{"d_shared_expert": 192, "activation": "reglu", "norm_eps": 1e-06, "batch_tokens": [131072, 262144, 393216]}
Below are experts of layer 7 (counted from 0) of a mixture-of-experts language model. Rows are named gate (a neuron's input weights, with its number), up (a neuron's input weights, with its number) and show model dimensions 256-287. Each number is 200 + 30 x the weight over its row's rms, rounded and kept within 0 to 999.
Before each expert's rows: a language model's description of what the expert responds to. This comes from a sample of Wikipedia text that the model never trained on.

# expert 50
It responds to: Single capital letters or short capital pieces starting foreign names and places, such as L-ubei, W-rocław, K-ampala, Gh.
gate0,183,178,180,174,180,194,198,233,195,203,174,214,173,189,240,197,209,212,201,262,177,187,232,265,182,195,193,173,214,232,192,265
up0,226,209,168,197,196,223,154,233,210,130,236,195,169,169,264,147,163,234,125,160,210,192,219,187,167,180,168,172,152,200,219,210

# expert 30
It responds to: First fragments of split words, usually consonant clusters such as sl, fl, bl, pr, dis, trans, as in self-loathing, proud, disavowed.
gate0,170,183,214,245,149,238,228,211,244,211,217,154,218,235,213,190,233,219,180,175,180,186,204,199,160,180,239,158,170,229,185,221
up0,223,206,162,198,173,178,222,226,239,184,192,251,203,176,231,226,217,261,187,201,166,244,202,212,208,223,248,214,250,176,170,254

# expert 43
It responds to: Verbs and articles in descriptive sentences, like is, are, a, were, with, using, contains, as in table is updated.
gate0,167,156,222,180,260,159,162,196,211,221,193,204,159,177,209,186,254,191,218,228,175,219,260,229,258,211,207,224,224,230,189,270
up0,227,233,159,230,177,211,180,234,213,180,223,197,257,214,184,254,145,236,162,169,228,147,160,157,166,175,194,229,207,191,229,127

# expert 31
It responds to: Numbers in sports and election table cells, plus military and career words like died, killed, appointed, Regiment, Brigadier, Rank.
gate0,274,242,156,231,201,220,208,203,169,204,170,228,200,183,164,137,255,187,186,156,225,163,232,177,228,188,167,237,177,222,179,225
up0,175,144,228,212,286,192,202,155,163,243,226,153,204,264,179,174,213,174,192,141,195,268,192,226,187,246,195,196,216,229,200,214

# expert 54
It responds to: Possessive apostrophes after nouns (club's, women's), and adjectives before nouns such as social, military, political, national, local, football.
gate0,215,147,222,216,162,186,200,205,196,189,174,218,173,176,168,221,188,160,208,208,205,253,174,270,249,183,182,162,214,179,248,231
up0,207,235,185,191,173,195,180,198,253,218,188,146,201,159,189,235,147,228,202,204,178,172,182,189,190,202,193,183,170,125,159,207

# expert 17
It responds to: Table pipes, header words like Votes, Candidate, Date, Length, section markers == and ===, and "the" in running prose.
gate0,194,171,229,167,176,220,184,251,226,187,143,196,247,213,191,195,222,190,212,135,186,217,173,151,226,213,236,180,219,228,209,255
up0,241,215,177,236,218,124,197,137,159,231,216,236,133,222,235,230,207,239,178,230,239,222,244,220,181,168,183,170,225,146,215,198

# expert 37
It responds to: Middle syllables of proper nouns such as Athab-asc-a, Cam-el-ot, Dor-pat, plus list-item hyphens opening infobox lines after a line break.
gate0,191,170,194,236,206,245,202,210,168,144,254,212,237,195,177,188,182,206,189,210,219,236,163,175,147,220,210,209,210,182,228,209
up0,163,172,217,159,183,188,176,213,176,242,223,177,164,205,196,126,155,257,202,224,149,242,160,159,239,158,190,243,135,155,212,241

# expert 49
It responds to: Pipes and words in sports schedules and results, such as March 2 | Montreal, team names Giants, Rangers, Gators, plus scored, vs, against.
gate0,179,196,192,191,185,250,176,208,206,207,172,168,207,179,197,201,226,223,199,192,210,250,143,156,215,201,204,168,165,148,181,155
up0,196,160,216,174,222,151,193,200,124,214,222,195,183,174,164,208,232,224,224,203,250,215,238,169,211,232,203,156,226,188,196,207

# expert 6
It responds to: Taxonomic suffixes and words such as idae, ensis, atus, Animalia, plus closing parentheses, digits inside coordinates, and spaces and percentages in tables.
gate0,235,220,175,220,213,277,171,166,169,147,225,257,218,191,213,219,194,248,183,203,176,265,180,151,170,172,210,217,201,175,181,197
up0,190,187,185,206,248,233,212,166,183,237,165,235,181,183,195,170,211,227,244,171,198,235,233,244,272,161,143,134,187,189,183,211

# expert 16
It responds to: Common given names and word pieces ending surnames or first names in lists and infoboxes, such as Bry-ant, Berk-ley, Richard.
gate0,192,170,129,236,130,229,182,159,174,194,186,162,215,228,211,190,213,266,227,195,209,202,204,243,193,180,208,197,200,251,192,184
up0,183,192,188,157,200,207,210,221,259,193,189,205,210,195,211,225,133,168,189,153,175,167,168,214,215,215,192,166,195,220,192,211

# expert 40
It responds to: Equals signs closing article title headings and line breaks after them, plus occupation words in biography openings, like footballer, politician.
gate0,211,174,197,233,243,193,194,206,200,277,174,142,174,210,229,230,194,194,249,192,172,214,249,129,183,215,204,213,185,229,236,192
up0,166,257,205,217,144,183,214,225,216,173,223,253,195,144,184,156,185,194,133,167,239,190,171,239,246,182,215,227,257,165,237,205

# expert 9
It responds to: Digits in dates and times, plus past event verbs after "was" or a subject, such as began, died, announced, released.
gate0,197,217,187,190,217,184,204,157,231,204,206,195,208,154,196,174,249,189,191,220,246,210,153,182,197,179,157,302,143,218,214,178
up0,160,198,222,190,199,236,250,148,179,182,203,229,218,164,247,232,189,245,215,147,232,146,190,216,151,218,216,195,215,146,201,200

# expert 18
It responds to: Digits of years, dates, postal and area codes in infobox lines, plus sentence-opening In, On, From, During, Born.
gate0,200,194,189,174,229,200,209,205,224,193,166,217,250,181,162,163,215,240,197,205,204,234,238,145,228,141,190,192,187,256,166,163
up0,198,153,228,177,214,176,184,159,226,225,151,221,197,230,179,156,193,158,217,226,226,191,190,269,208,172,187,206,175,204,166,218

# expert 29
It responds to: Month names after day numbers, St and single capitals in abbreviations like D.C. and F.C., and coordinate digits.
gate0,231,151,191,151,153,235,157,220,186,243,220,244,227,184,228,192,235,231,165,208,230,223,225,172,212,244,190,220,200,197,241,197
up0,258,214,184,168,190,230,177,263,224,235,215,218,212,212,205,260,238,226,132,175,223,179,279,226,213,194,207,233,236,180,255,192

# expert 60
It responds to: Auxiliaries and copulas such as was, is, were, has, been, became, would, right after a subject in narrative sentences.
gate0,217,198,191,195,161,201,201,208,179,259,183,222,167,205,273,176,223,201,262,194,220,246,169,224,199,227,246,181,182,253,246,242
up0,157,175,156,205,201,214,203,196,209,163,218,224,200,162,215,211,159,193,160,175,212,190,223,211,242,235,164,180,169,143,154,201

# expert 34
It responds to: Opening pieces of first names after table pipes, commas or labels, like Marg-uerite, Mar-isa, Gust-avo, plus common names like Michael.
gate0,158,234,172,233,149,243,200,162,233,209,210,148,199,248,133,206,220,196,207,237,178,168,189,152,258,190,201,242,202,160,230,144
up0,196,226,165,176,211,181,236,183,251,194,199,208,204,146,164,164,222,204,257,186,209,180,200,230,230,222,225,188,269,213,189,186

# expert 56
It responds to: Century and year digits like 19th and 1910s, and lowercase consonant clusters opening words: gr-avel, c-ement, sh, fl.
gate0,160,152,200,191,219,202,208,208,141,178,188,197,211,177,223,207,206,181,191,191,196,164,200,203,172,179,234,279,200,191,184,169
up0,224,137,178,210,158,227,232,216,232,178,161,171,231,194,202,212,161,191,224,180,209,208,232,198,171,204,207,228,232,226,240,199

# expert 57
It responds to: Coordinate symbols and pieces of Spanish, Portuguese or Arabic place and league names in football tables, such as ′, Ar-, Serie, Al-.
gate0,238,187,171,218,184,222,201,193,163,215,227,171,205,159,160,220,230,200,188,186,249,224,175,212,185,194,192,227,183,197,189,282
up0,189,235,206,158,184,232,226,238,241,219,216,252,198,180,206,198,203,254,189,211,138,262,201,209,219,177,189,166,208,184,215,251

# expert 45
It responds to: Word-initial fragments of technical, chemical and biological terms, such as cyto-ch-rome, dis-, sc-, recept-, plus is, are and be in scientific prose.
gate0,249,231,169,228,189,190,181,239,202,187,210,192,175,199,217,183,226,222,210,182,216,141,198,150,197,203,197,254,228,249,193,195
up0,240,190,200,249,183,166,213,171,184,242,212,178,243,144,204,227,236,175,205,210,194,256,213,192,164,165,239,169,156,209,231,263

# expert 48
It responds to: Spaces after "Coordinates:", degree and minute marks, digits in coordinates, and spaces or pipes between cells in election tables.
gate0,218,121,238,212,184,175,206,206,194,195,180,221,247,169,218,232,195,273,151,208,186,209,229,190,161,193,215,201,214,195,185,237
up0,182,188,173,219,181,153,187,189,184,207,141,167,140,213,180,204,172,203,152,186,258,177,205,198,215,187,188,213,199,206,236,234

# expert 4
It responds to: Pipe separators between numeric table cells, plus periods after initials in taxonomic authorities, like S. Johnson, G.C., and semicolons.
gate0,236,204,226,224,182,156,198,195,184,201,229,210,146,203,138,185,237,216,188,148,239,181,243,222,192,140,190,168,135,215,185,224
up0,211,229,195,215,220,247,185,146,174,180,202,189,244,149,219,218,210,219,194,220,181,167,186,244,226,202,185,207,263,129,232,207

# expert 61
It responds to: First digits of numbers and vote counts, compound hyphens like Red-fronted, chess moves, and LaTeX symbols such as backslashes, braces, underscores.
gate0,221,165,177,149,212,183,188,174,180,229,227,181,255,173,166,204,183,245,188,227,187,155,237,191,184,237,153,162,196,169,153,144
up0,274,217,188,192,186,187,187,249,205,211,191,267,230,211,240,171,176,196,188,263,203,136,205,184,250,184,164,241,279,171,209,172

# expert 63
It responds to: Stem pieces at word starts or middles completed by -ing, -ed, -ation, such as comp, imp, gr-ind-core, frustr-ations.
gate0,207,217,190,219,189,162,227,207,194,226,161,163,236,204,240,156,248,185,222,235,226,137,219,182,235,191,194,200,179,159,211,238
up0,161,221,184,166,199,228,188,202,153,173,245,209,226,209,197,206,213,158,201,199,172,219,155,220,154,209,234,186,255,228,234,177

# expert 51
It responds to: Blank cells, numbers, table divider rows and section heading markers (==, See also) in election and results tables.
gate0,192,242,189,260,233,217,192,267,167,207,147,215,173,158,206,254,239,238,179,177,236,216,187,184,129,225,198,216,248,205,214,222
up0,215,172,190,141,170,211,198,172,197,209,193,228,195,260,228,128,203,206,214,209,210,184,188,166,239,213,216,187,190,252,211,182

# expert 19
It responds to: Subject pronouns and relatives like they, who, which, he, and the final pieces of nouns or names such as spect-ator, Lock-e.
gate0,227,212,222,180,215,214,265,199,212,204,253,172,224,167,252,176,253,241,230,202,169,173,154,243,181,174,174,236,182,179,188,205
up0,200,218,211,192,185,203,175,240,226,146,213,191,230,189,207,208,182,220,141,198,211,227,208,237,151,183,216,131,222,162,170,153

# expert 28
It responds to: Genus and species name starts, taxonomy labels and digits in measurements or population figures, such as Dryobates f-umigatus, Phylum:, 1.98 m.
gate0,155,188,157,199,205,248,191,175,198,226,192,186,228,195,214,190,226,194,178,157,181,200,229,135,236,155,215,164,232,197,173,176
up0,150,204,181,148,187,212,219,169,234,235,209,171,202,199,196,191,214,206,190,143,226,211,203,123,233,180,239,164,230,147,199,177

# expert 41
It responds to: Line breaks ending table rows, paragraphs and infobox fields, closing pipes, ---- rules, and credits like vocals, percussion, footballer.
gate0,242,230,214,187,196,179,221,240,210,241,193,210,240,213,215,165,202,187,211,206,218,197,190,181,212,225,184,243,132,204,238,174
up0,177,261,148,193,201,178,175,241,183,208,190,211,188,199,165,188,217,142,214,221,238,225,195,222,211,227,183,205,175,213,201,216